config = dict(
    hidden_size=256,
    router_score='softmax',
    routed_scale=6.05,
    balance_bias=True,
    lr_router=0.000669,
    norm_eps=1e-06,
    beta1=0.95,
    train_tokens=326900000,
    dataset='wikipedia_en',
)
Below are experts of layer 11 (counted from 0) of a mixture-of-experts language model. Rows are named router (the router's row for the expert), gate (a neuron's input weights, with its number), up (a neuron's input weights, with its number) and show model dimensions 0-255. Each number is 128 + 24 x the weight over its row's rms, rounded and kept within 0 to 255. Numbers have three digits each.
Before each expert's rows: a language model's description of what the expert responds to. This comes from a sample of Wikipedia text that the model never trained on.

# expert 5
It responds to: Digits, degree and minute marks, units and decimals in infobox coordinates, population densities and statistics tables, such as 33°19′27″, km², mi.
router:119103070159134149100140110128142130121155104151121187152123106154112101156128119094123136116133119104109140100128127096110096147169112097110169138098117119144137102114089091076156123108149129137083118102094120075158075149142108130121139100131161086152140102119130126132126136126133159123110139136155134146118106128127142142103133158139144097125113085125142120129159101150112092069103098141120164138092124128150164115155102108133099160166137067080179150107094161109151148097109123111173151118120138098129144088114114116085095135150116115087152128120163174138136122129152104095137166138146135151108145130124142155151140125151135108140108096120183145086110089129085155134138131114134137105149144152138150099129120121145102138099141124164178129167132131191109144135149132
gate0:138145152164146149162122094146080124111167150151118134098146150168137160160183145128130112180166149147166130119141155093106095086137117084129120142130106144111124131161149167143140114128131096123149138151129149146139106163112155128115137144092150126148130124146127132122077115104136125144103098102145128096138148177167131139120134104111099160140129140132132106119102149127122120160111132165103111134139133109103144150119135130147140109145112152143138115088110169151110123122125080168124101109095131141117141100122139099140069108098128173104145159136168099137136116145097131130106166123171127128177135094136160108118158186066152135106134133113111122101110120111112137138149177122098108120145103104148156110119118129129196166130115090132143112207099110150159152081154104
up0:137106129135134166131125099132166119108106120091089151078165116183150122143110104115130170176127133104104157119114121099119153085152098134138123139152117150154088094136113165121120180141117101139160118115145143143130123122149150102107127090089124132147115118104144125148111110126109119157127118098166150130168118146151152144132147116157126116107167159152123070112122088164196175107135130128112123122136144127163110125129092095136123080156133144137083093135115099111112161129133115131138091136117142187170078122086134097110145127110136143127134144135159114148178160133121181132126130124140157113135126138166102105160130149118141138110154122094138121122098151129112148080122153131124148130135112158130203108144093106150159172130091126140128102106139111082131141073141110

# expert 11
It responds to: Hyphens in compounds, list dashes and colons, plus linking prepositions, such as Chinese-language, post-grunge, illustrated by, known as, under.
router:163140114138098117166121130083123136144096132083094107115119138122106086123110106120110092111135117168108121156123097167120174153102123151139172159124115139119095098088135148124150153142083163137115162156168093130108104087124127130164157103153167150161156130122130069124138089138160100153142147134061181156099137113122120123097114160089121123166140126103128110161103116138146139123111131131141144104106142119116093161156151081111139112141156157135101080103118105152150142167102102142103088138155073122158123118160111136116117141170158136134115140133133089123104147106092125168127136167128102097127105124141141167130111115100123130098142115129093120139153141103114113122107164172129129110167161095141143139131105138166114121134125175137095116095113123151125105171092140
gate1:156126114097157148109125090160144140085131090135124128187097147145112112171120122129215133142123135122117119095179126106134132151151153120094143096120145110154080093117139113115131100148138095141130134106102098160147136100129122137096143128126166174170108121157099103147180132094154095106108137121104103143142129162144098132125104152108129108117141120088106130157087115076106134135145171130119103109107145157114129132144114131112132137099149143135122123132087107128129164113105115160098161121161093128136161131164141128149129101119148096151113120107150152102149164063136119099065055128141120136103087162125128121101116102115155154161085144141136132127128129151150162121156093111151114123103105139133136112173088126096142105135118103129140155156102148131152111131099094
up1:151109134095141151115082113147138133158140093121149092139115101146152130104139108145130129138095130138182125111118115102120105167185114094145141135133122119143116163158124138110090135142138127142166109117131113121146086133138116075128085155140119138088162131163164132140138132114163146160122130128108095085106115095114138155110120132112145155135130122125104137127101145147157063115154120174121146121131099129118126141095180135091089132155082115121134157133118081132099116116173129130142192138142069122088151126096160145174098152173144131127119152109135084043109117167121171092130073151123146083161159154111086131132126127099108113111143169145128109162116111119130128154137103134084115169132125140132129152128133113148118120120119100141129107094113138110115120157114118

# expert 13
It responds to: Pieces inside personal names, place names, titles and company names, such as Phil-adel-phia, Charl-ot-te, Royal, Prince, Insur-ance.
router:138112125089118125160118145169094094162132117103117116144127132085106113160149131165145159106094155159144114125106144104115124113119140130171121104130184142142151145127154157121119120123184127132134123096123145166100137104094126132148140117126174092143101140145117123193071114099122107149144136139146132111142118103123133123151164137128120123113130149165164155123108125162156117169131094107125095097138117113152118162091117143173130119137129132176153112162179116092146106122133109147104146118162176171199157145117135132150141160118133103109149113138081132143148111134106130134108133117088140136106133183105140105115125142115141128142137156155071125122098114128134093160113132120134127152150120100078186126150183115119134124097141167172137105086139159085100092112133156
gate0:125092136154111131139094153128137130121110104095147148140100109111159093145111114095138129094162101149142140164091133168127147111096141111131135097111149122092096148096103110125090124113169142098112152138124133111146149114113145135110109093135130139109127091134116123137127129170167132099079102161112149156165100119125191171121125161114111144149132143150145101129129071138143144156174085098117090150101107180132132083113159144144123112072150168117127096130090116088138109143160118116166138158099148137179119108073103126142144098126155087081144150116097135119079118133108119134122110136103140116137142149147151111120162104130130102109088090124170072139139108145104159123096154125159104121130136123131122102109140103187136133149139125173121134136104111100167157129120137
up0:108113131138116085154123104131137098096173147090057151133137071097140125105134116101175150152106113144113085096121149136124134119091111112113142198128120107143108157109106152113084112137133081116096113124147120116140153138111134123119158171132140111113141103101086120090085170109148169114128141124112160112139111108118139130098153139143095163144169110116095140105126098167138134105137144130099140083115128122136085136123115154100137191150108137096126100152143122124152081149148150115111117107118127147109122130075106141160184092107157185160116138090143129151171166111130136139097130138144110143108136114155122140156128146116153145167131113099114096157131130160128113089122134149150178109145131093124119153133097137120111153129070129146120129105103105128139089105109122

# expert 0
It responds to: Pipe separators between cells in Markdown tables of sports results, box scores and squad lists, especially after a place or date cell.
router:155106114151121138133103107143124145160125119178154168113134116146127123121105146151114099160141142144087148092144138185132124123116066189126134116116114125148158105111108135120157112119089126140136185121118134118137097089118108103099147123141110149161119151160093078112133153168122099075134156168125145130122135143060134106109162137132144121168136136103170119163123136104126151134107126143122139109111122096089105114134137113124105140099130130085129098125091151117119128140141132121137108140083075129140113169128136133147177155110146141185073169105117133152144118126088093162133144126157109132162101132137116107191140144151098106134181172113098084171159179112124105143111110109139124128141121097132107091088108136132131145135141129104128127154127128151142113157169127
gate0:105149163106098094131155113154133128089128116118142163138149181125129130151139091103159096139097132108110168119106148149171143122098085123115132070140115109118097121127125128153154183134144108116147156127165082124121093135111138141145121158123133137107116121092129137110137149153132115137109092173139120178131154119159135135125160125132125115116154124144155117097129125151063114109132101135119133137138109140131156128143108108107067092111140138098184126130127130121122077048126095129109122098146118103147141111128132139157121100093128155066158138121123126135184141137164123122110103136129119118126101114127171076153139112178141133130166078108108068161108115110092118135126126105084179126153145147114168114150089122090118104112141148147143140140162153108124114136165134
up0:098130123135124145126115103125131118133137131143086092142115118139136139140137169149072111158093134099153086169113099106154190145152094162116155117167119114145145155145144135145150083125151097111128119180160179143181138118118122148147094148136146070133153160141101136146125124135124120147090141136109119104072088145112130123129098118103112121132075121131109132144114102071147149158118135138119138149138129133206134125120114121136127118105089151115133156160079110093144111146096143094163144099105113157152172090098111150105125153081104092127133137125166111115122151134102134109148133113148116120138139130096085146154130129112089127140108100162136152124097095186152102168168114156143102117104144116120100096115109092150121128111148124092116102114131115154155137152140123

# expert 12
It responds to: Verb endings and participles like ed, ing, used, known, released, held, usually after was, is, to or be.
router:135169142119075160111131134121116101180121134137162102136148129120172149145147138140129189094103170138146149120129142105139131112135133120140143151162117126127122140121142112114154124140097120089172138138109093141083172118121107119074097092119146132167128110131117157156142102101140133135152121130164111131136126133150091158116118153146122079113101129130184111127102116142145152117139113115155116094139155098160170156181137094134129094150127133122078126088123152134117096121121110146142125136099135136097130127099132118123149083146155140127115114161123137090171116140178186154103090133113139094131086124152166138134141107150138132121159136096103140162162145112126140064108166070155131101100120156158153143135118162084158126122145119109144129207156131109114153123130105
gate1:123103104092143112140148144111106156104164118123093104130110126135131153095134132137153123144124101120141144161155104130160144114145148058144141138120111141125076128141098134127078122106151168115106203156163164142100179102126111137108113143158173138130138149107114169119149115092145142104146100103158106142123152147119157135142126136107076107122136173115077103085117151090103112133118088106155118206106117153112108112118117164106138136105168102134144144150152113156140100105139144133106138149111119156133153102107148146114138098114178142145139125133150128130147073153147114126157151124087105112142122168100120122142112134091126142142139149130126115090148080130149157132125135128141129165110157090151170121150104156167118171128117145097097183124137114127102151159123165
up1:209125139131124132114114178106156138103192093138118109131094125125115130180123122114140088117142106102121122107116112161164127085117162131111116145093123146150120162112154164103132163110151124149122114139157154130116150149145151108156114155098124124171151118100155110137108103160094153183162120139104117125108138133142160144115113098117136135107132133127122122159174141169138104158137131116133120122104159100117154175092120135121140142116155118093099100164122146133097137145200154141148103139160114089141125131099112160105082134118154120085126131147126138112137167148150166141117166100111139114109116102145146124128131142082143121138146150146138126134102160159096134128147112110127103126092109132085089116097178191102145111122111142144157142171143088166124115108087086

# expert 10
It responds to: Opening capital or first piece of a person's given name in credits, rosters and tables, such as Dave, Seth, Kwame, Jean.
router:075157144136156113150127154152145132112129141105112136149126130105132150130132108137135136129158173082142092149095133123158151164137138148121141156102134148134102188110151141162109147111137104119163119140150120125154139125133153117146132144097095141077113128114184119145134160151127109117108096110148140074094116113154137128104182128134153123097094154134101105154127143121171129146134172171103158129142160155097127124088107134119152105124128150127118119152147162097164139146131125116132166114156188140145138137099104174107119151129086157171120147098128087149115134117107196132106118132177108154142163141122143132117129133128093140186095099129144133146083163102143119150132106154160150143117103109117106106135130090106121156167127104123131135103174086072117077102111119
gate0:141153141114218139128128116142175127163091132122100098136075103157141137163125130149143098159128127115108132112122113112120133106139122108101118104186135120114126156138119187081123101126121133083159094119134133113165094164105138098137122143124109118105173182148124128161162118108141116094157138163162089141126112104143126113121127085141103109141136130148043097149157150143095089129124095128136120141133144128133106138100169116131155178118113113148164128128119119152085162129113081132154131138132119119141131121121149121161112125160113139131181161108119096129166122158172156097145119126160114132104153121128138132110091123091122144152148101140152146155134130104066113114140115127131113130121127153124109089149121137110134128160076115120136094102082140138160127109155074
up0:161151106125105109121138085127158150123150131106167171123103157153185140130123136143177084136112137111137148112125168106120141137111115136104137123124138129118101157110195103125168117116137120190118129140092117129165141128144071155115118128184120167174137112111126083124102131126158138129126203131128124102133141128123154153136154127154118110117103122132165175186136169060134145116090192123133119122131146149138133126163186146145110128140125148109103125152121150122176110149075157104140162122093125147131098138099120125087154130147131168117099109120114136096102159136140114107147123147135132114151119153175150122124125117115156099135128140115108123103146117142131127154105154097184100101115110140117126147113108107135104183082135121130135158135132099143164097108125128

# expert 2
It responds to: Closing parentheses after birth years, = marks closing article titles, and dashes or years in birth–death ranges and discographies.
router:096110153105134115111131098129141084153163128144112106096115116139133124109110150092146130107116096140153111123116128121115091126137142134127102166125104128117144140087113118128127113192122101114152156121111138133144140123112098091106125131142138147177180186140172118181140138101134163127101127135134156126151138138105131128116141155129126145130175093137145113148150086163138157127154107148140107086107091111147151120093092115140127125105133178136149148095120140080113109099146141102107108156101153140082112104107151178154145132107146118148115113088162128181134071132176096137128129128093102115141144136135132092154140104133109139090164129166150110130160144127135113097148121121155102094080096103080091159091088135155085144147118136105101160135155137183116133111169117
gate1:123125131140145139106118133146147102118159149098141189132107144102126123134087121148140105119135130118168134075140123125173133142145145142121105159161138158099108121147132164117098127116150161123132121146137144107148151109121075086116156168197079098120113118122137124120122149117184162158092124116135137172162107122129126141143144150104157123115113140125151134132156121158163119104088107112126141107104129130132115111088088186133073110126122166116128140146117168088127149148130100130114109169133146152143123100143117135154110121159138139091159113138150182153121112114136134156137109161110086132091116117184119120136155115086148141154109127107156129118134133102145105181157096141181116121126069102110170157139128126102151127086157082106085109137169113097133107095144105
up1:088133122176100142081148088114141143138126106172147163103142108099094114116189108115134173169078125146095099139143138112109121107057113126119132093174133124119137121086129128144112131096113148122121165105141142095107119159092147132105113092097151138138116169145115094144149128153125110115099128168105111104102141137099132125133131090138101121114140091103147125113120141080133146129155081124120164153115168158168138113113168087102095154139126100120099126094095167170106154135167071141097136124120095105144112124134115109129141084111135146127105131141134117111121159091148112092120090154121133128151110104133128133186109176117119111142134130130073146111132112151095119109128165104131124121151122138136142187121151168138147123170149132144113164112142146122164120140142128

# expert 14
It responds to: Clause openers like that, which, who, commas, sentence-initial The, and section-heading words like See also, Medal record.
router:120138175102154118096169164139122155123125134119155097121143121083139173107120137138111113112115123114148117142113134108160129114153133096152120124134118141174144114116118112136085108130139142135135080121120136132141150131157116111141134149102082110078083148132090117115097134117153129137148155103155107169095154097116111121157122119142133122115083134096136166097164076136168123161136107121120127117161109086075137107103088179144095153136112078127093127162085146157092148108119122083080117083142156122152160153129109083154118136145118161090130146168165111140132148152131147113133109123105132098104158127186143094115112118167135115094143103124131105129107132180131183140128138108129132127146098124101120131124128073095122106132122119174149126150096133157145070143145137
gate1:135141191143153128158145146141123134127128117107130177132138147115094154135148158118128139112120121085159156121116159137131133097106130136142115112138145143110115102122125123199103185137138134100160152088108152098153094125176110118119117122125119131128105177119153114191128145161140092154135163114174089122147136112079131152096156137139124154125149148112103086113142124142152137119089140134114142110087133149111105118153134153155083123159175149091137158145130124137172129111142098125141135149136142124194134144158126080127089145169143148101116153090136170163096123146106109108134130115076123120110146079155108092124144146166139135138166121121112104108132163102116102141098147135105164141097106116140113111155174086129131147141105150108126087135151123113088120149172098
up1:110132117114139124123123146158121097107111120108142110091132119106126124171149082134136144144107132159117119166090115128162126075104120110103140135104105133155130133176117123117124117148060100101137107131093085155150149128090133146097122126086134163128167113169121152106113125145101161132134112144103152101136115156121107120145118123154113116120101151145126149145097125105063144142146100122134090171158149108139139139114114103141151137137095120133120151091118156169130112148116199138115119130077124139084157087113109145108084098130122132137150081135118118104132132131137159106101111144161135197130141178140114179121142115151110140137099089118138158199126111134171171110149105138114124139139153112116127154133099155087096141136126114154116132097153094143171190122110105

# expert 8
It responds to: Mid-word pieces of Slavic, Hungarian, Arabic and South Asian names and places, such as j in Zhejiang or Ptuj, š, č.
router:147118163147101142125123155126163125106130136139121133146130138142127162150150111119162122098147101114138094138123122168143156141146148137121146154092167149087172158130125098175130100145124070157137107172135172127134107121106164123173123154125111164156118115104135129149157146116106135132110116104097131115142143167117145107147127072138082161147130149108067149141089162137108142153129116066159118158114123139116171165111128194119141122140143117146109106130150132114128096117139147131133169105137114150155138182106148153134113105147117098144163109137125106130111070183126115125116171099142121138149116124123138132070111125156135135116092149126123090112137127118125083184169135154098100096157145111157112190131136132101152126134111086126114158108160148076109124129131136
gate0:173120107080126134090144123089145135131079145172164138167127121119135120100111113148136113158167125092088133145144145099149142134128131164089114172140122152156128142115133144136108139086170158123133103162064118129108134122122140140130111152127173113140152129149104128170114080087135125130129131092106136164132111110128111144130121140126139120123141104141161117096136169092124115132094108103102089149137127080119117106113149125122045150166144148139128124171129128156149120131123131135133140133146150113135115179169090127075104160105165137153155137107102105136124172139153155128124073137167084136129139135150139159109062144134131111121088136143130107117147141127138136122161115145078078137142137115153129163140144126166154160120127124120085136115163126107113175166090103
up0:138105143129152155139118127148165161130155082105114170131123139150111117119059112117118120122147103135129156120125151151138111118124061149136131093120112087100132111127125130136128160126129096117145093123147142099069163107067134125141132122184133151098124125142134131128140141141124132169118142125157123124104128113146102096110137120125117109110134102135163117115141154077140171140107160170156129137094149127158154098150131117133123179122151140122109128121133134163126169086137119094126110171134183159183108159137097113094149139127125164116140111110142154138075131117100142148088134171153111143157085081119145121159106135167104128138123124111157157148162134128146134149125083128111141151187144126137135145189133124069141093156126104187128109155130085126127089125112123

# expert 4
It responds to: Opening word fragments like comp, acc, rec, un, con, ex, often after a parenthesis or quote, plus some non-Latin bytes.
router:153099113122154166109106144069171184121133112114118174132131137140100142112144179132117117135137117128136114174125121104081108099129121120096159126129134129140107151156164107145171134124148138106127116125120107150177163146151121121109112142183129115087135178090113129117150138121102137150136097117119137171151181112133152093136069127119139119106134146122115172156135119116127140135183175095126130175150154134145094099105117135119134144155061119130133147150135102143133128151141108126125112132143100140113106119127128139097131124071131137090110097129080149126127121112128142118131149138136116122133134123140101141115108147086087148154165059141154119105138097139086131129112124095116141140163160131151091145167119111070171112063103143149117113169114129091143156116101127
gate0:132122153130125135116117113140149153123144161139141121140146106155099115158158130109137182088078121122149095147124104109117111125161089140110144123108126181114149125144151095132125065152132117103158181175104145126102164143165129152126125123154111115173163156146138141142132136114088130104112126141117141146104153050108088158177075118149141093133092136101102096112140183144162120123132124154090123129092156090130157129113081094111128135113104138119105147115078132107116119119087140113095162138164125135143164151126141128116126152171146096152132098106126167118118149133140137143132143093136117112131098112134132095138193153107128138149131137115136145090130132170160138132151149164108140138112115135122072141143127165123111129112109145123144123105103168110088070085134126
up0:133121108142146163116111115136112124151110112156140113090154155115122115165112143093146104114113128133124108139154132155126149118141149176153097118148116113089078129150070089093135135116173110132133163130102127152098135115132147149115146158168120123132107142131105150073109141155110094153108124085069106127098091123074127140128144107141123110125074138154096138147160148085141170133155181163131132138101122142141092113145114112093164097081173102108105137140189159122158126129131168151135129134152142128121118106131129089101132146143146114113130098124148082118104142122099181160109166136141143139089103179104110077120142139161126159116133127161155112110177127113149156133114124145091139164149074126122108145101150127122160127132134149125158108103152103114130154131104152

# expert 15
It responds to: Column headers and cell values in sports, election and awards tables, such as Season, L, Votes, Apps, No., dashes, small numbers.
router:133110127143126129099143099120097161104141130149159131162127113123139140121110153086140157092165134103131102108096110097109114115102143091098087095143098106109105168090137140153103145129114169088107120101134100119118122180169120142133154179101105122092140118114107118114126108135107140108082138137146136146108117159154124133136131119140127110109125126128181136102124098148071088105135123106167126124113103132146120146110106176139115179137114156106119102147094168148146119094136139127105093122107073107124098108142117155166161141138095180128125140127140083133136145115098115079131119113113153112118146109095155107147106084107088118120129113137105131096081105148104124077143106137131144185141073172143164110147102130162098151129131126153163112146128106134182170118147124
gate1:121134159133156163111147134152126083094113123187145151142155118159120145177115148079103105105152135136130103087142124156147125173154119115147138119119145163105145117130164136154085127138129096102138145100130141172114113151177114099150119138128158147120159112140149104097120107153116139110133120136133120155132106105151128112145056110106110140146117095106125142108170109150182137125094144094126126106117159119100127167095086141113165116135076129124131115131069134108047119148088132113151150119139108118139090151118136155107173142159121153122156135126116127151123133126170135154138119067135168161129141100128101107122152159108146150133147157112123119065149127145123130129117108132105087143127132102130127136140081170118102117146055146132139134157097099161131114114138124
up1:123166199142130140137107147178128094137104102082111100135124139151168137107130116168138090130159114165135118126150128122088114158143084119128179131133135133182161117135109102137110149148156156148138169133126141179166128150124129131155179122162159103152134151065114133128143145173111089150135182144101126153094087149107112133114134144107138168145152150157128106182131133118122125111128132121150120156108130142130105119115149134152129127120136126125071141149112113126168151084155122094126172113136142155147141105168114119092174130112116125113100147181120126148172138125151118118132127116120119138133126088122111128096119130132142118099091151134164116149115137160119138148167107118114140106083180128113126159111152159133173129131175141152160141080144125125142137177088109

# expert 3
It responds to: Word-internal or word-final pieces inside common nouns, especially plural s and endings, such as pl-at-oon, he-art, sign-s, books.
router:123127145113145125095142149095136148101150139093157107093115156143126093148173099133107166126112095179158134118168114128129116154131111067153124144157161127125117108132126154100097139123129126145149134134084148135116160150151129139132124148143139114100108124167126158099141140125146101106174144113076104146160161133121099139131154144101127151087120100176087137134115151136140149127123072151106136135143132133140113123108167127149144147097135106154154117085173139195111123121103104133154110146164096148155108144104158097131165101149126088113133119149150126139153115125181165123130093109105132148126098123087104114093087143161109142103147181099128160123162158133135187119145137105150149162123140150115146103148161180123117092147162110109145129160130128137146126121090188
gate1:128138140105168121162099139140129148116153074087164114143108103113147163146134170088143144138111153076120157117117131136155103146104137085107157140165144123102154163136135107079118103104145119140123103117140059115119112119122132125192117165168120101133130130121145112141174118162160096117131129112118107186126088185136117137111107105125134056150123101122147168102137115100168053153144118115103125117118131107135125193151161140105143140164155120096131140131120158135120146105093150132115129168164148137119095159131143145127136116116092162116152119158153160120113124147145143143141150111114121158192134133125080143136155117109170173065148137108127116108125108148132150157112129114140110143117107102137134144142119104142130137131130135153153096164150125131113110119116143
up1:097128116139134089059133090128095089139115120163134141132170127133114136121118124165165103166145091161117085179109152139086121131126085154136127145125085122107130138065132114134138104160081092123136090127129149114146104131111125157128123056120116098118119136140131124121126146151096119123147146100132117109132132080093128131148142157118157101112154108126141108137147143167117183111129147127131150156131133140136142097117102104136121094110089128101162186151146124165129162114151119133121139134123129103131125113129130077164131111136128125117098110123122064126136137152106136124085091114106170061079145140143139090133132156095126137139107099167155128095091127164122130113117139103165157117086150136165112125151157181136090102129132138108113119098117109101171154143131143

# expert 9
It responds to: Line breaks ending list or table lines, plus pieces of taxonomic names in classification lists, such as Order: Co-leoptera, Columb-ina, idae.
router:168070094107136142162112116128082088121105124118139125133120132126116149138119125155122083174105138120167116117138145142122124175105125113160102106137125073148100141158129106134150156172144136125096157122137133108124114105100111128128111135116156170144096121103103102094090130193113126146123124113169109103142133077089146127113080130153103129147115151110096103111157140143102129111147149163093095150119154161120152101139085129151138141118116139152164119135096111100142178120133164159160168105158128105079147101131131106106115077121123061123116108105146117122098146149129101097140127116098144134129166113108168107090157144125129109100093146152142122140141149134151147106118099114110106114131186145104139116144134129098116121171117113104099106096093055136132139113123103
gate1:122160085100104167124115114118089140141121111144157124119175114120168098142185112114098115087124115123118078120148142161111180125112115124135158120133150104107112098092131137107117097084141136096108122115105161152122077145122146157089093135120121150151146134115149112145117158125108056130079129115152094123118125137132135131136141134115101140110154099132145097098149131216150072106140137117154128116129115087145142126126102110103096094132149160097114109143105109125149104122157179142094126179144124129109139158091137195162129132114159117136133128151126143168078111154115120118155148078132172140123085134158122104105138145108126120145166122120114111139139145131147139160127124123121111113147128163128148144182112095111126133130096114105171160136152130174120108148104120
up1:138179040125127110102141130159093119180093135123127089121133198146146092130171151140096111112136139159156114088140145122133129118165106104132209106129142093105137117109143172143126149155121132119092143130087130143162101144156155124115085153114086094141115092098116108145106135113110110125119104097130132103109102131110129121089118145117115135127114102110077123163156138124132122098172130115122172154146143174107164152152129111123124143138098102097110091144152112129140130130140155160107140164117129121124123133143138120138118154147130094108120121132103136124085162143081108106124126127125155137102139081122130159109126171123131139105146098134146113115150121107102103105146110178133120128154146151117173132125149147131117134095143124121178121171082176104179121152098123

# expert 1
It responds to: Short consonant pieces opening a longer word, often after the or a capitalized stem, such as c in Con-c-ert, cont, dis, ph.
router:083140151162122101113113142135095141125110129137158148146156134131148168126103090124118121152127118116090139095163158121130164110116145160105150077163147129098134139170109169107145145085131123132153092100169136167118146129123136196122093090122142124098104127152143143097107129092108145148121112151108080153128114136160092077127106111150154154156179145134124132103134133126105134131155124073144126131148170146131114116163147108114158134103116096156110152122159107169101094124155148156159091143115152132122095122181101145120128136125134145122109098148156130126134143110108122130121086090131183131140127165090073135125141126124186113113109091141158144123131124139160141157123128125130112126089153132161148116122149104139109116095142141097122157147093160139170181137127063
gate0:146149121111121100129178150106093118126147114094145092092145138133113125121156097105161129135141086110122142120119118129087146151124115127144153121098154174165103143101137117138101123114152135093108081135151102137193122160134126103156109148167136104133094127118118159145134095103119108123140069118152154116115138104124127162132157094104122087115126101192119151141123120140105160152115103158120161128113134101101125142136121160161100091142134105106193126170096113157083085102128128121116169169178110113160148104146133090099136109161127151109126170143114139147136158157140118161117143094110121117144077158129128141121137151115165117116121127148119138094142152096087109141131140143109138160139143171129137177138092136170133149166152162131102153072123160125147153132158144
up0:142100142141133094111114111118095103134133127103153093143145140142160158140144184120159144122178146150135100117117107103106133137144108117159092150130077118127129113126134115136126121136071080153142155136126129128122138148118142113140188107158104117155155187118070129136150076133117148157171119140118116155126162125084090109148114118146106172115114123124120128113105153152172126156126118163146143085120124160146135115089129112120108138156186083153094115143127135144149083155105144146140085146124126106085149119182123134145075148153129141122154125110129130111145121117145081134109131128107111121134124199130098152116140137086075138138144101117150176153127150113102085168107100144108129123131136091093147112119128163132129104137093120108091132131131099087133099141098092

# expert 6
It responds to: Opening quotation marks and capital-letter pieces of acronyms like CIA, FC, ITF, plus proper nouns right after the in event text.
router:094124131107130099133133094150146112171092133107111078103114092134150142104157141128128147118168137150133176159149146110103155138145140125130088126113122116117166141131133176070103153122116110137118126105091128167116132128148157141092126106122178144132112099134158135154151115134184144125140169136097156081144133112157167171132157136160092152122149141157124147136111158126124127140088112147133151155102111115135137080140165104073111112144137120097087137097114111151116120161113086114085101128127125141113165122130125167162126134141157155146137161112075129112114139110159120151168153163147125130084138177132079185147125134109145149101163156130130152088119108129137136080127132118112106100121143088122102105104125118177132124152087112117133146107138121189157139120128154
gate0:160118138142164121112130125147088110097127119165166146091142124137144116152152178114118132133122109145120109173135137153121142106158167157136094118139145135119093094124145138131170139148160109131171126116125117112145128136145143087168144127178115129098115138165162168111119093135146131120105112091172112088121131151094156127135145129146105118170125132136142106127130097130108092148161088126214097154148118142180084133106140118183135131120101114116130121114141135137133084161111134139166156156087145140150107101141097152158108145132126113176093141133104119151125117150152121138095137136110093125127165104087114153169135130115133131137130091167106141142143120170145100106165122109176112088127101129144170110122098067105143126131170152092136096080093149119143144116111119
up0:124116140122106154133129153123156136145166127156107119164156170079141108118150125160131110168157165093116093164121123093148159135115110085126152132091085172126090146120143133087112117133084175150132117140116118172084085160136123134134162111134125125163142152113101114131105135161108127153121153153093154114126143142122116109112121094108128139113132164113131152109096088124113121117161139152114118087113132116063176145157139154138120154133122166129145166136163122147148124105174101109120109108160133127146129128100122098137144168113157119117136117135147087141151128107132125117156089107132153120211087160130168099094114132105138168160137169091174162151158139124130119136135110124111152156134172149121128146160128152131149122119142111146158138152104107148092079175117136

# expert 7
It responds to: Auxiliary verbs and infinitive to after a subject or adjective, such as was, would, can, hard to believe, also.
router:148146098097131162160131087135134117148133089149089105135095155127155105124150139119119111162119103152115146138163145159155137126070127158129116142155106141169118102134140113108152129122089172114110104166149147128086160090083128122150151120108133116134177116103120155115120107150143113132161120122083142154089130142072110116117170140110123110137130142109110104138130108092127112132137145138113150142114103118112102123161134138138111106076154148150115167115117149105172181172120155158111099156071120091090126131082143118095134118160143181129101098149091105107122123142139124135105122150118114083128106073104148173131132119157103146123116172139076120146137130078107115118113135152144099105160082111114162139139099169133107121152143141138105171133116127160152116140156165
gate1:165119136168113132117106155148136147117138111165165126117145125101164100065135135115118133150122127159122120115112136156115116159175151077146097149137083115118143133129128146111083134115144153112075126131161144088142116110171136114130173157107138123173116138166128081146139099169163124180088105115132124146130163119154074169149064139125127109132129126116150168094175158136097179112123122110151101069128124125150114147140121100134157173097141140132125115147124142150094065137132079152128086098132126119128153115129133146133153164165080169086146127134092156167155131138122102102100142131125116136123120117108160100138170098131141114132155114121136133150134103145093149144141115108138129129094119077139131140114141179132114128117143142133120118138090118119113099163127122
up1:108147111104122129160129126108155117097153101149142109125129114106145106147113143123149157129118157108128104155149119115178153134128079113113118070171129085102106137138127105139159122120129109153111148117114078136135149140165128148102100139149134121154101104142096118187123076111136111162129104121153116162157158164159118144135102146140133129126113130131105137108081114145118129148130154108172152083129167109179146165130120107151112119166111141127147120144123150105110147127153081124159130096126123155148109094157148147113160125072092125116110121127150143127114115118109089074110149079116129130188112133161154127116084116134118193182129069109125155154169126088118148135149166104142115158145102133142114158107120105150132149118126174133130133102130113054120145123127155